Experts of a small language model.
Size: width 256, vocabulary 8192.
Experts: 352 xIELU neurons an expert, a shared expert of 384 neurons.
Training: a variant of SOAP for the experts, 775M tokens, 3179 steps.
Below are experts of layer 7 (counted from 0) of a mixture-of-experts language model. Rows are named router (the router's row for the expert), down (a neuron's output weights, with its number) and show model dimensions 0-127. Each number is 500 + 25 x the weight over its row's rms, rounded and kept within 0 to 999. Numbers have three digits each.
After each expert's rows: a language model's description of what the expert responds to. This comes from a sample of Wikipedia text that the model never trained on.

# expert 15
router:473540525484509521446479486530522511479469471537516461521542500531498480487535476488465480531486487468467465514494466467480520502477474528486506466485526467487475470538537496469495509488536497465542486457460473481526493518490488505501531520501528520501506503519476522500545491467502487505524458529534470456531511490463496482486508474507518505479527511464533510495524461485525495475505
down0:502509497526538506490521490434475520462532474517455483497539477528484490470522578479493511499494516503468462475540520526507510532512484519508534495500489500484545485511504443492491517509540525511503488487482499514482450467487496453508499507500533507480504488558455505509527499500451474467531493504482546504515477495460504458498483512524529493494521568475505506503507519482535504478520
down1:501509487480501494474508526506513511511474505539526503520490469510490516484458461477462508503499453462503510535509477494535526525484497498499503532427540483493515487505527574528501488525525513506495487447498456557472447505488507501486524489458483477491535523526525522470475481500540502491498485478508543510550499497479479471499498512503497490480512533528504517520468504530480527515507
down2:457474515508516557513509447524528460486497512484505553518480521489495454464484451457490526487507484454537468484510497493490481486485503522553478517457484459500540488511476472518507490518461529505484508508503456514503531514516495515525498527501513483525513539468499517495501462520498511516500501466509513452501511490507439473479490506489474508521530444476517479521502515459482527550520
down3:515516498525531501505528517452540535513514527553539526554459514466537562489511487582542468529513519517531530508504517469495498499537497507536491473453528499512509508492493520541485548484484499511521495506537494523492510493501446499548494492495461489549440486495528493481513530499523458498543547537525526519493511436514515518507458532476491520504505523496469502484527526518503481508476
down4:518490490558477516503494511456527503507488527526528473537511517611527497510521529430512502472503490496506472504508490485496514427484514460483480501488493473532527519524515543460504530475499539508457519541512512476563470514484501504476501503548522494472524493469505458460547455493523426453491508468507525546460498495532491490478489477484494533535481494495484504480508486501507551515539
down5:474485465474530485459474476531472494510504464478468516483519526553505519474521518491510533467502519477483517490512493510513524467487492502450520530518491534511506471503489500527468543510521440481496488520469482465526495533489502449479495483510487523503530536556525504501488541531485502445481446510513502492476479501493480522459480502435531496465492511505471517505533520538504488461489
down6:477482500502498481449478551482505487553510510509541485461524517493508477473502531513485506495467547514533474493500492499463505521469529488502489482525519502523488470468547493505464444501492470534495503474502508538521537501477527478507494449471488489517479495510475525484476472492529475536523503483508447509497528492486507521502519517502453464503464519423504498490470456502497482491494
Abstract noun endings. Noun endings and abstract or family nouns, such as -ity, -ment, -ness, interest, security, daughter, wife, marriage.

# expert 22
router:470537522488513515446474489532524513475467471539503450526539492531491482496524478487465483534483495467464466519497467469477516491478477523493508470489521467486476472538536495466490510491539498466534487455463480478528495517493489500499535518505528517509506495517479521505543490468509495510528461521527471454533515484463492482489508469504512504478509502465524515500528458483521495475508
down0:503505544496459504498489497507486522523476474505499498436471508470515552511507453516511479492493466478486453469503517502540503484510524488485463482441486469500498518525527477513494479524428542499474488496514508529437473463482524496536507526492482530516436502510516520488471517516479503530515491521498500516495489513512499516511496469504475499513517475488508499483561481523511502516446
down1:536452505504538486502527542495443510541466491490506499546477507507504493484504493471505461505496517495510499466487501503474524495519494520502519523497522490537502501582498516526531508459489514509527487514493492514498495547536514480535467516495494491475471479472522473517544484549544521513481493489494485474509517536455476512503472509517489512503489483549524495515569489462498497499461
down2:470511491501528493497516473523448516527518520564491510492484467507541504496469504471504535509497486456465506505518509540514539538523489508487475530486493487531492511497494437484502499495478462480539494505494464505512502533530516479461541490490486475513508465499548555517479491526470485486450506475522443505542520426441480474484500497511469505502535490511530474499513485500481520519506
down3:490494523487438508506460505517490505473492530472521479497486458515499501507479525496493453520508469466463553519508515541495545451534496521504515486496470540549426536496478548500481501526513489470499502510500534511498517477533521506503494500499531480489454518531481502509513494507528490485540520469495538489486530471497533484524458503456493499533472495493501515497509476509545516454499
down4:527513520502455510517507503481497491513509531523490481497524570554497535514503480565478533498483484518491487495495510480501515442498512461477538496561525518501530525529502546536497485493494513509492536488489466458516491503473498488485534477491496515511520490514515474482521491484484503504474433467465501486487513488496464507538491505464507515489478492456496500473498482492479477496529
down5:479460482467448511518504520533496586496510482481496527494447512490443502491492542523504501471480502508522442526465470486481514521509494481447523468494466495494488495510515492500513540515516458479484509488477457505495499462523507496497519534479479490499509506471500477506491475536515502459472463488504500516478510486430539469503502501465519507480488497491518505533527547474456512450504
down6:504467532499491523480480524501515498473480494505505531484493511472486483534451480508493517504495508500490508500495492503510506539461491485481496473496501472469503491484455484474512499499491485518520485510526482508537495526513497497522503528495473484498440544514488547481525483453518493458490459499485501512497520435516490509571501494546494559484501525523526492521514449478512472507496
Personal name pieces. Given names and surnames and their final pieces in biographies, e.g. Thomas, Nicholas, Gilbert, Williams, plus place-name endings like Hoboken.

# expert 16
router:471535522484511517458475486531524510478460472530515458525538501532500481491529473488471487529485496470464464513498465467481521500474474529492510469481522462493473475539536497466490511485540501458537482453462477469525497517494486506500528521499529518504510501520487520498547486467502488504528458528534467458533511488467495485484512469502523505478519503462528515499527459481519497478502
down0:503482518530485511484443499472508481499504486490501463490529443552487508466482533494518505534485533485428510530517502497510510485490549502487511513504476519512490502528515470540504509451511499526536524492494521499522495523518524479507516419512515535514455519504506509494515494515545494489507479483489498512502531481538492478522479486535465446490521534498511506504491517548462462501504
down1:486434548541517459489503519498487481470447501479516505494512521503494529497471518474489489462484495469497500512497451543488500488512489514488499449532436459505533480495488506551483459509500470498504584499485521503482479512489539496478553478483496543512458475516541514514476491541491508527477498527533511496478497479502501489516523508502511513520502486456499514486516532498560503459501
down2:472459514481502483486461478505531496537508497476502491457493460556489493497450494516520511488501475466506482460466523487472466480489493483477523510575514494487499525496481510525529533500498508493496491432474493505500474498537519500496458499537483559507474476501505507473501476502495512507477504507514472514475493520490460529538542526508495551457511495502513537518467500463462533493539
down3:500494514523474504523493491487557510472462516490530525486535514520470495514518463557500502492514487531493485538508510477504530494505507468464503511518494494490456461491497497500470499496497515470490538501516535498503518506511497521515480498513487533493476527464463468522519500489493492520520516505488476473482507494512545578509509539473505544503468493543504496549477514516523572537524
down4:474512511523505507500488487432507464523479517535512470498448479529511491495474532511497491500502501521496498492482500532478493524470517471479501515472518502494478506499472541512488447522486531468476481484519508531515515504506506438514479559518495525493515545472542436519504514493458534506471501512511520510521484475551493529495498508529502453486483491537438482489532516497509519522493
down5:478485442516471466503483492545502543505524504464495467482496488486513488490541509469503469508521474455490502479503551481523490479515491499492547521491518500506555491503564490528435479502462484539504512497441544468509480510533509504468483474520516505492508472531551462524520509508534449544488543521467510482464549469497483480483456533502484525523518513508508512497480539462546494481526
down6:523459549467529531469464517524484491523464511494466512536512538512507498516501482505499507509520492461532483534541533536523519498512532517504495523478504473550498549561487495504528481498526471517528493566527510516514496465517492515492471473520484486510478543486530503474508494509516487503485517499481496513506512512526506491502507451518541542518502457543497471484523493489513507480523
Dates and office terms. Prepositions and time nouns around dates and office terms in biographies and law, e.g. approved on, in 1964, following day, In office.

# expert 6
router:473540525485506518454478489531523513478475470530512459528541500532493482495530472489469486535488490466469463518496466464477518498479477526491506472489521462488473473540534490462496507486535499457535482455462474472525489519488485500503532518497528519501508501516480514502540488464503493508530460528530467449534515487460493481483507470510523507481518508460529513502531460481523505485507
down0:540478479512518506502504463461501478500503432483498468508469497523509500524516509511507504493479503502558522477465569528517477523501470486505530492526458500516482492496527505515488489476481519495516531478535515469513539517539504482493525476536493500509503536499453484510465473466425554504529521510532497473514482492529539524498498531513544551493511477531494490485537496507483536456545
down1:516534497480511473477513481470490546523521477508487520493517491504477509497449498483512493511526460505504493488536469507488473521506534518450481499473516491520520469573468518473519483553513438487474482508513495472476447552469474468499528489511546473492515497529537466507508503540527466524499469529531485522452481528509506506534487496480518456505536546501500464476478472543497523492440
down2:538518470514509484498443481475489460509468435488492490444539501513550500493477528522493502501489503564510503471508483515473491512484479532480536525540482482528484473475489502502510533533516512456578482505532463510522474491489511482503504511494475479505549486496482515529545465532492492489512501524475464530507477519546501506439473519451482478543519513498489486510486501447522483463473
down3:492464482513483480478491500471478500515509531467477487511494450503480498495466488499468492497520508494475481473475481519483455493519496497493481522491517485498489534539450501484553512542490540498504480506476510483517520496488520445529567444514549528504477529517489521505525520520504547524501563498512493488523505497489501452521432508528529513439499494540474458523509467502517493509530
down4:509546516536490498476467511521434483531492497492516561505490496517531480495467509518478436487469542516479559485513468497462527474512457552490496500501575493541473493472481518535509476517484533528535484508562491466474502509519526520511470498466518521459479500472522483502506504501515427500471516484491573515523531505509481492475506526506510500536509500518499502471491483522515508487533
down5:504505532466496512494479561483519482529509542442511515497492501529555479481523548495523493494513506476489469470534450562489491529522523506503487449501500505501508521463487489500509529558472499511490497491477461510536488488522514500510516530514491494485475491478509487481522473522536510503492484503467492556461563481529512512532501527495523505490498510491486533494523455543524470481520
down6:469494536548494472532510465480509486516507482540541473461511534513496489482538498465471473477558498481488505510510511523472497550462528463496507482525462528467490515492489471480509488522519510487482520477506521483520487495467518462482469487502449488475529498519517509493466506518519495525500526497444488472509488498462484545528500479514484492546511488468451504484456468514491493475533
Generic abstract nouns. Generic nouns like problem, system, model, case, plus sentence-final periods and commas in prose, lists and table cells.

# expert 10
router:557480533543493550486458504530505491506478506484475518523497508488488478499518492467509466496490529517566511479520494506499534478449513478494490528491545508471494493492506502502510501512498474485539508492525499484521480445528533507476484469476476495552525462485548478505485495546501518500517523498476499501459503463470457515497514511477532496456456476500454497497434564474528527488451
down0:499511480522539471481480540501468515548495518499508504486526532496508525505492529479521527444479553500506522471519516507521517504501486521531500518495558500520501487495530528496484463540471526494500469482491509537534450476533475506493497451512458509509526520474501506488531534512444481486508583503424507494481496500574478504520479519488460510501473472557493494498544531487500533506484
down1:510505487528499436517484516503521460490463466493499484505497490501479444483527513516490521446503454475504547501559473471469510514489506512530475491473473471495520533487552491500550526522524503525489498525473529477483519499502503477415491501482507493494510515495513557480503528539506498504501506524479476422514484489492514516464508536481500426555504459497491492541517489471475545506442
down2:496500503484485519442574533547523537479527532482480514489520537492530464501531482497512517509485536446497505496502526528478530495536455493446489533484554517459496504523522531532515530492524473507490522487465489498494521483471528517486491554506497480508478473499575477523477485492506473479507508510469510508512543495543463477443506513551483485510497501498531524498497480517502544501496
down3:501505508522504489520537448435498508527514535473493512420466529477495497482481514516495542475484472482491475527512493494455523515516520488519521470513469493518506515529461493469518544523518501448518455544527499472483512559501508493474516474475523479444457541508516503510460505459519525534513506500486494517507509489482487491469482508520452471459500524498525504458500471480464554491537
down4:496485508497516509480489502511535455502489491499522517496506500505506508497473521487479530544472460519475511506481520509525497532478539517513507521513514490489487520509508480479518506513488501515463500504510495497510426494524579537546446496483483536497491523502505549499488503494457530467544476466531491487521455507479476453491500533510499548439502496531478486533466492493505447474484
down5:528500501491510477500543548497476476515499493507515466539492499447496510505488476494468508517526510513491497484529511488492477461501495492530494493491492476486479513527509497469488524480531535496495451491482499438572510491540496499525507487498478498506480479491504471494524470511497501536461507496511475523462497471499514518483511479486567501499506471541450486541469527497473549438488
down6:506501496501478531491514500535479490482513489496512520479480453447549516552498504432476534526502500471501542546488490510496500544474525494521516462504509506523468500478458492508500510508511504471475510496465494527509535493487477482448486496518498495470533526434467527497530490501532476454528468476456486476503487483508461524495502524506490498491499513491518490497499477471507487517509
Word-initial fragments. Short word-initial pieces beginning split common words, e.g. sh in Roadshow, lo in load, bow in bowling, mar, ri, tra.

# expert 4
router:469542530491504516456481483529522514481471471537517456524542498531496483497537471488462484533492491463470464513498465462481518499479478525483506468497522464488473476539533492462498503489538494459539484460464472477526490516489486507502537522498526515500507500522484516501538496460503490510533463523527471457535510486463495483490508473513520499480524506460531510493530462484524491473508
down0:504541501509481539513525491507497490504469461474474488508519492508511490505503518507500490443505470491506511508508455486491502483485484488484484534532534502481479504498503482486496515453502508466484496466507493531497515489500507498485490545501535476549553479515484490508551486463464494482539502526524504429571499492518495461507500504490491504454476508550509536530546471484551524493482
down1:501478503517556515496499483531521458471523492557481533516530542520462487504515515489517478444509483481498466511506526519533502514519513493488498529513472508492446515576480521514516456509502457468490461502546511495514540515532505446490538475494506517475514512482482486487510512529473487480501467511477491495509513510509495497481517516461520517467487507514493497501506477500488469561489
down2:483491466497475513489503494485498527486498488526516477540501446475518461506500528486501495497475500542489508480505517514462504462550469462521439537483497502521496505538512496509515511529520540476501483497520502480513489519493472533453475467526538524527457506467526514477492450462509493492489513486506521510474528479472486493511527464501547471487524475506482535499496475520515454481455
down3:564518520501532504423520479525511469521513469512524507518531500507526511490521458507490500536536501517510499532505490531453519498497502514491492484464490552501495505506503527497483463504493496481488466487490501431536510469490447497484477520478482527449499528502511526493469467489488518489503501473512491537492487498499527495505531468499466517518567509540519475495538490492481491480440
down4:479560495504508484498489507507473520545510489492527516485496499497498495504503535538501545475482454447530492489533492497500479493494482519493488528531522472478452514513524536474553516533539516510467480515490535545472498472506507477519484525463508499565490496572509512509470468522484512473496510531481534551531478529492521493499515465496503534484494480507474456498485469513516499446495
down5:474471517518501473507537515491454536500525510513463490496499489505486504485493515490465562492528528490487528519488488505512502484500500484494495465543499521527482464531502488494487487520483509494513568459519492492482516491490496492565508420452489498437450505519489530501532484538528483499486537550515531479512545487476465553482489499513513457492483520454474518504486516518474524485449
down6:538517495549486472422493485528518524482488481511515542495515482460502488485497455509530504492543502487519512435471470513474480480458525528493500521539506484490533480540471533513459486502524504540490529539475520486500508509504483523502523487519504514479514462509519533449538514477490489560496477487517504496502498500509492490481454472515500517522510540494496506508460479489483499495451
Topic words, sentence starts. Article-level topic words and sentence openers in prose and headings, such as political, religious, novel, These, the, often after line breaks.

# expert 18
router:469542529485513511452480493531519513477469473533512458526536497529493483494525473484470482533489493465469466520492466463482524493474483527492505471492522463493473473539542496464494512491539499458536485457463475474522496519490486501509534515500528521504511499522480517500541487456506493507532458524532471455534509488464495484483511473507520506479521508463530519496528461481522499480505
down0:490550527505466511492513490498453550471482500591505490542516530483492503539490424494526502497532500515496505515500531522486493487520508437479478509493518492516487484511530496494478515500515521513479503516465458495498462554480489516474498504492559502488541506482543472499510480481486483503515490482458492503530499502471487517524521495491492475506525486490442492526465551482532519537514
down1:490518449475488496508505469558501489502467496483479509478539517489496513493511539503485491487459464510481521521500517466477517480501490522531526519480470494468539499524436528505462524501521462468507528531517509527464511530538468508545480458511507485515453488459481455456560491524536470475485494478511482528493526492518477501484459503474505486509468493518509502500530526507499517461518
down2:523482440474514520502511529492487531472489509515489496481516498527519494499474519448495511489515459495459455515503491559483495527480479459546498513507505482533488487495494479470488468473522524480507493509484550459477521455498485476484515485491472525498457479476487474490513512506506533438521478493450510470540527443521477510442532481444521490468548535525460475487476514522507566483486
down3:517500525503479520524523442515524454492488507465484508479531488486553538481528553506473490474425493485498503457499467495501457515507517493526472484488504502516478497521493487507457534505542518507461512517502453489482491498495485469480481493527512540512462504508513511461492510453453469548482494509500503506518491491503477491512529564545489481558501500495531500480504505486511533500519
down4:504501472449513494483453522483563495516545485482491431493476482474491488487492521492486498472534470490498510473464521515491490471539491551507491494524501499471490472527529477517517503510468536507469502531523476559501502548503476469489482492481521485503513490502508522481521531495463474519490512491526535492504530520488521501508432460514469504485487505494488499524477468491507479493512
down5:520454514510472525491515497478517525458506480488547485509546465468514498510479480493499493513523530494493423502519498498486481491461507503533485482496505523514472502502526556452529464525527509509532486527497547502452466497488483488511502488525482477529471541507490464495521565477489502512478468481476493433510490482464501475510517529487538485512498513510449473487473488507541471503508
down6:509525499458528479524495474525485544534463484501522469516495539534522511497565475536542492473542536491524516494518518476518513477512498519422462526533479526479469481507467515508539514505484492545489500509478470496487436474487445528514507524520526481479516453471482498484489541470469511473523506454509511481490520489514496513505464433482447462492546493472509521501511502504488500489522
Numbers in data. Digits and numeric fragments in tables, scores, times and statistics, e.g. 3:33, 1.77, 2–5, season 2, plus codes like JPL.

# expert 8
router:468541528487509514446479487533523509478463472533515461519542504530501486494531471483468476533491490468471464520490466462480520498472481527494507467492526462492472471538537497465491509487535497457536488457462476478523489517485488501509529519499527518508511499523483518502542486462506490509527458526531470455535508492464489487486506474509520508478516510467528517492528458487529499477505
down0:455518494505483534552534474472443501496494491500513529490483478535489552533440490509497495494512527502538523523460468544529494510514508524537499530512504505466495484501495498479475526516460524492497504494486454459537547476496511484489499529492521515519503496462511517532476506485497509429456505472548504501487464525468520505489489496529542479501496539472478513493513536501470529457477
down1:521508515520484527503490501516500505450508511483483489416519474499506510520469537484498463506490471487500528481493488520491462505499513480551500547492514473520544504491493513508515523485475511524493530484482542510511455512502509519492493501463518433530487550481508506519473509490482499481486497515532451489537523503523527491462532508473522528527518500511506484480518492499474444518512
down2:479511529489514507505488491515501542491506462462580486538521476495515507500476502479464525484525476416486506486514479501497478519506488488447521468525506450476479507503465452521482497544519494516528494523485498477482513529455478502522524466467486497496489497453489513507504462477480509510482486481477483477504511484472460547495506509489508475500506514499506454506505455461534493527465
down3:448517511547506501517495501501499475454483482526512512519519505507461550494491488498524507515530457443471452486511509499456501506479515480516506482514517531517510500528482517480462534462489470501473495501482476463508498519500483474497455526533503442526521541525480464566489480517484548519505505490489497510488516497470491495485490497547495494493500550430491514528504502499514508521520
down4:507483451472476497459475510500475474509490497507461504433465513524483508451551493534460483458480488478504522522504491502510519512503537473492495517489461507475508519508524502554542514517506471489507486483445516474538519473478517459509450525492493467487479494522506472468483532504496489498546519529500475505528566511493466471545477496507497504491502513532483472520495541492509481493501
down5:478484479542528463506511505484551486508502476509505476487492474483536519523449531530514481512534489481506494534493497479464512498459522458463524523519501524515487448493542496508498504495500471463486522493484504488485481526520490513513488487552506516486495482497503491504494444516553511493516479510512504538459480478534527550491497521511500491525453459501512488468489536502471528418476
down6:464527482496518451506535470493496486507496537488469538506498470531505522531515470494501520488519541487565487501495481483472504490504509529530519498467490508498440501486497476514491526479516504529507462484527525561529516488532479484503496482508500513500504498509532505560451476486497532511473465486502508526521514473527481519506472500475488472466464497479532482484531517484514534515527
Month names in tables. Month names and the in table rows and dated lists, e.g. 11 December 2017, 28 November 2008, plus mid-name fragments in lists.

# expert 14
router:485511465483441508460465545496544526470535491540537512487486490483541471508525520506466518483442473487454480481512536500465512495459538484512520546511466446531511510519517488504481481467531477481480477476492499505469488532487522458536492507499536482471472495476495526473495513498500540499515493460536501462476533526511502450491524489459491481510545503467524472520490527498484496500492
down0:481522539538563527462458514504487553527463488497521459494473532563476479503497457483519440529524534480471509509480482554492494430524453505522513502463524459512510500527515520503483483536544523488516488521482475510531475504443493497515549532472496485500511466494488517506442474495505519503516515520536489498484504510452513507470494489477519498505498511508491554473507546500523520518515
down1:503506518498500514486491469462439574500495492477474508496502489506567535505514483535490523492510441509509478513512477489499498466497463515510524449489530511495521481458477495514488508512483472500471498476489511519495521477496480537517532506511495479493528438477544495516463441464476449547479538501497530531496507504542522493522500509487519542459498502497511474507502463480469503503496
down2:513465466510532476548503499518509510513519522485508485543492527460533529501482513454510538512504478499507515508462451472459547585511509485487469503544513501496491522482508493497510520524501530503514517508501515503517538506532480510507517461511503521519491518485512505513487521535431494503482489453507483508534519499494518501510483511506463493507461515500495495505506486545490467482548
down3:523486533495513493452482505493542539490490526492507491472513503497491514469463469483500526470497526505517505534472518501530506483518531500545503497437488474506517476596516510533532485492517492482499489482501469510536523495475485554487454569506456506508451485502515487530538462498502522500485473501462472511510516508504493496499523478473554501494486477498563482472499514508491498493515
down4:468539496517488511509516515515503488467509495483505499497512536533523464473521533476475491505526442470503467456521522469506503458477494510496531477443482524490493496483519479502457498517461548563504534494514523540449506508523526481505541513496503492497485528477517514512492552489477490486501468466496453553487494525520468451529502504487535517463502463511515492539516519493526487496517
down5:512500459521522527477468486500488550503493499536474501451546507512502545516503485474499500479505479517476478549476521560473477527512485461499511510476511447496467506509476514507491517508494504522496505502474537542552498473522507519522512488533508465491481523492523543488458485522482486505523491543515475468478480512468498483521502465492524488481497547531496507476546489525520496457517
down6:448498471487508494456460471524479499502503510503480517486481515513510435521508494517484467500523482488446452548505494471489500521478459562482530472509535565494500488534519523514499466491501479515525528458476461507470505530474504542545499530493480554489507502529492497506520505475526516458453486472503484480510468502512494502444492525512507489473539502508504462523471490526483479488483
Technical Greek-Latin roots. Mid-word pieces of scientific and medical terms like rop in erythropoietin, syn, ph, magn, plus LaTeX braces and instruments like guitar and bass.

# expert 0
router:467491460471489497501490527454524515430466478496514485505463474483542495498501501474518466502512460519474527477494460474517541543492524536503532525536471488519494492517490471501527523535513485517508511535531454480514492480508496553524467536524494496481509518550449503485521514463504474453489494481517497470523482484460544485475537521519509515496473493507551526500528444519525478519491
down0:531461505513489526516502506544466509490455508497513516514496523475544475496526501483451520518496485510527511481478471497516487470520525513507491497473534482507459492433524489508489490503516515485569492501527479504498486457503494535473502466528501485539485474520518517494501482495509501540537463535486493485489501478535521517476503502505521499504493521455497457511521524477474490552480
down1:474512475486514452528482512523521465498461484477530519526457490484524470533508502518541479487508493505465501527472477497530479465518500502471447508515473511495518497544531500515509563508526486493497491513461555471500541512481502455464496521512505480503541490569534459499494521503544507491495471511492458510468517512523480496465493535499559540478521503497457482458537477485441521492515
down2:500510501528490465491519461551515509549476498548484503503493493496486480516524456506514508508510474476492476495501454515511501512464510466473487501477467527510542516504530479523517556473531466481468472481564497500468494479548492528486509480504461485496464466495508481511486507500507519463503487539537506468509480536517521460509488484381476529472502467521479511497499485512533505488536
down3:500465520470504500495495495505576492508466465488537491507504465509493460515456539463502512519472511501536507540520491526545508528487530478531507484501505495446493458507469455474516522490466489472505465471527503546527482565463537506512511570507510498516484484482495481480451567499507498500488524473516483486475499496467525536535528486472518463474463497492516492508522465480492522485531
down4:516545482532473458508491524517497449482501503470471530518510483501502487503524475507488537507476510532471564493478473463492519535478472473460518510489454545538483520485513491519482513478494519526494465547530486488509519514491494508514506496567483513490495477478491499530489543532494510529482472494500487463520455518515543500507514469503522473518515512481504522504486492481493503488498
down5:493478526452503496522493483507461463459473517474525491507534501502499494512481467457538520484483517510476477505531535476503518502470508467514482478487484523519526470495519473524469440467538502539507479513540506471497500508496500553495457539500510477519502510523497529514481495495454461491513463510495508492517512481488492503455526497545525504523466493483523490508532497490512546505483
down6:487492505514489507538511502519504525467540503512506549544524511460518485500517483523522502457526512500529468505510459468473530492519479530480475529495510507522477475500522502476498539479466466516516451480398485507475549552528456511490474491554501520499499505501476474534473526483530472491480495500516506473548520536519480496495496485497495520469525485520480533507494540509493511501533
Table cell separators. Pipe separators between table cells, plus commas, semicolons and parentheses in credits, cast lists, and citation lines, e.g. | Reiko Yoshida, (1903).

# expert 20
router:504514513516503475478532473444434461478525501529542497488513505509519510515480505529542518505558519488512497541519521501518455488537452515510539485528491494527469482502482540505470502480491511505467539547494527492508506491484506508505533543476484491492493485533516537514448470462467483533477483527471485480528515487569479502476454471536491504514518505516491530458441515525497504489540
down0:480485508490477487513519520517509498516459507512487525495517520534497532490486498519544539498487565497479518489522496474467490493466519524519505504485534480486531467552510481513467504494487504505520512512473490513517505499473491450495520517508494512520464481502533519488568484503512474535510512498501506463530517454480462538525451482537536492514510464472504484488502506539522503529507
down1:521488504465504467488496471497499486527557472501518492580498507515524505506533506486491489515503504522452510496512493514491458480521517538474457448538466476498488460514471491472474529500479520528511485472467460527552525475502529509504524481496530480494494496511477488475490474512453476534496485534510555473501531531475485444516508502551455507505461501518539513509484494459490547458450
down2:486538535513505479513459454517516502480525502510482498487470525513464452533490510488496510518487525502546492518525484448469505521597444477510519517500499479534478504478519541479518537501513521507534510562472542446482536490505509540497499550524485511506507507525511499508491480481457468485496525540522486508521509470460515469530540532488528527506495493520491477517499473508482531562501
down3:510480497506525546518543495511485496497523518523526476507500476465509509494490543477507521469476510491482497561512494455484488504464493539477503479503472488527483495501473496506519517464490510516508477473470471466443495509498525492501486564470492558486477549539501517499517459488484517495525507476498480506566546482491464523475469518479512460485475471509515500496577454528536489536489
down4:492488514510518501530542538451503531485462483493499507481485481507500467461562494489473538507510519478497478497494525515477512449506490488513498510486469505509535510489500504588543510486483517472512514497477486516500494458496503502487504474496495516430466513436553494516498506539475524504517513506480500495510514510536485495493483467485482478495501477522463504498468479441536516507474
down5:537516470475501465479501509531490488540504495507488497507503506536480465544526513518535489502498494488509450467454523522516498482495432477513497453503534431490538522474499487546522465474490568502545499482513491495520505487505487498507476554544509492451485477484507452499482511528511511445476523476497549488490493516506462507504525470522486455468551486489533481512562517502492532525495
down6:470467473503454511477466510518501455429526464492494502473492507477496482505522477529491505502480483500506565541529516446526465495500515504506451503508510524480455494514466473487489497535496499510496450536515456439533496476509484508510481473503552558522546562505513505490510499433471530486484510511539475504485534480485502501482533535469528529479548503444518494528483472506467525536542
Verbs and auxiliaries. Auxiliaries, copulas and predicate words in running prose, such as was, is, has been, became, used, and adverbs like more, quite.

# expert 11
router:468538529492508515455479491530526512476470471532513456521543500530495482493529473484469481532487492470470465518495465464481519499475476526494507467490526463492473475539538496467495506486537497461540486453464475476528491518489487502498531521499533519502512502523484518502545491466509488505526456525531471457531513493463491483486509468509522506477521506459528514497528462483524501475508
down0:541486517483525482510516504509471526487499486499479531462532515494502475542470529484461520523479468493542516506531450458513486520496529484468482468512529550502540502500528475512520497493520521496474525491507497514516513513501482466518501500474529506499532539462483498458501491537525542459489521487529484533510486538500537517495490481463500499497496511454500512537500481513473516507441
down1:516468552477503503562526528518483462495478472520517497537471498470501496497535472494503521464496501505482502522530480505443474466498469547467495547490484499498480522482515518525486490472546470497503530476497495508493462500527494518502521450434534530521482506494502508521516508474556497535515508558497523502482479475498492509500514480557536502509522495455540485479491499511510536510505
down2:486488517502530496460481488499522504495476499483508472518480535518522521467474510525486530530522474459485541558490518506520504522497463526487491474500499524525488517533525497483466457507523522503495463504485450512524477493549525516475484515502499534523471479508487478447546506492490510530498453486471573491522509505517510501504505499505499499544491446526506498484521488530550473558488
down3:494512520512473476546491484502496446487482515488520516512515523536515507522510479510509495471482527519525480507501520528513509483506489502516529470440487482524458524479504459494533501516472564483545482493495528485445486477546516494483494488500525483468514515570525495538538496509489431519479475508514501525471489512517500526517496459464459536488541526506500515479514498522480498521493
down4:534530527514523487472493486518520506474475429528493523508540511475509492498481481529494548491481481491501491498492494542477504506491506539514475507496487505521501468502501522523479468530490457517478475524500498494476509568465487552524466537493469511498497465497571509480455493489508523511487510438465514503451492524479492487521484494539481461533479545516487450504461487475508488519534
down5:488504436508503506509525520511518476464477519489522520540523491506538567504496528509447498489539495515512496518492462489498513490485489539485448498513482476550505540481521481596449516474550459498476500425513490495499533506522522489491492466497482472533497478491509504506509471486509499478523534509499468524513529503469493492541545519497503477477507516490531449480504520468514581503541
down6:508475514457490457507484541510500540513499494479515497507488516530495521518487488524470467470527516508496486535518481523484497483506479436483540502526521495489503546521538524488526507462524463492520478478519515524494438485538498462486516505523527478535523489501491564484502481466512498460472474469517493476453522448505497512551508467517535509511474487504512467434508444499486522508476
Biography and mixed words. Word stems and separators in biographies and tables, such as born, creat, advoc, dis(abilities), plus dashes, commas and pipe separators.

# expert 21
router:471539531486509520450477483531523511475475473533510458523545497532491486496529473485466482532489493467464466512496463463482523500476478531490507472486521463493470473538539499468491510491538503459536481455462469473527487519484488503502537519504532521505508503522484523503544486462502495506530458528529465457534510490463497483484509473508517501478523513468526513498528462484523503479503
down0:504523488508507512461527460507525525491513486532553541477486538504547461493493502526511531517498531477494472484506479496489498509509503498519478492506518542510525479487500458494500500526493490479496442488500507502501508514471490506442465520445504500486455519531526517486521477512508484490536483506527492486445492508485495487498477448546473499469496502502551512482549532532549509501483
down1:498495525527506463462510518482469502510508473516524531548539526502438520505480487521541488475541534486486504523529443486498502526453483526497513492463489504531543534505514515544498530507486489439500481520454516518486546497496497490500444493514465502517511494452489478496517557479478497482489514547523514484494495501496524513500490506510492499498468474495519529516485521488462474503497
down2:509455497502468457577495496572522534495476489456539480525488479508534500477483545490491500495506525463499556492522442518490465496530529514536538472491473514497536505475525479536475517527510474484475504489492500534514517532478464523468508500488498496519474469527492518515516501513516531500534558452514484467501496482485491495481519516524505490505493485487498481500502464491500473524501
down3:483496501511442514481466517505500540501497524516489527513461517573494497495528502503513495516513478506510502507494505540479498500464493471513469511518457479463444494488515502540469504470495469483491496507469512493526528507503484536462517505494509484503496501497509495471531509547480554507519516512437490512498512497476525492485519494503526510518543527508470446495511484443485516530484
down4:541501556555472479500532495520497525517507489452487504523516542525496525506530505532454464470511517504512527461486459498452515490528463494504541521515514543477458516464491498510492509492485483500521524501482505485521474496468502512501476519469498518550490489480514509549513451534492458483480504525547483489517506531464528469500485480559490510473493460525488528481496466484494446474501
down5:463501529550440524453509489518465517484499518496508469503502440430496455512512459490500499518477510551505515488483514515557486526499504514474460495489502517477495435499515489494481490517533474471511462487495497422479433533486480458469470495507527444478499482509547520513468462526413487472511541524524519492500538503470555506500507476496535500500467504488466492533527486502518499451518
down6:480498495458460529483469474537500549499527503497508464491481482474501503547509510489461488531534512485509526518505542492520493482473492564489522503458526476573485493492516458501496492501543496524530542493483513504479548497463488521523507508515485492492504471515436509489517548486522529491531506464489431501491498518491483549516470491489475480503467497493492476505494470475499494526558
Taxonomy and list nouns. Plural category nouns and species-entry text, such as species, plants, songs, Latin species name endings, and positions like MF, FW.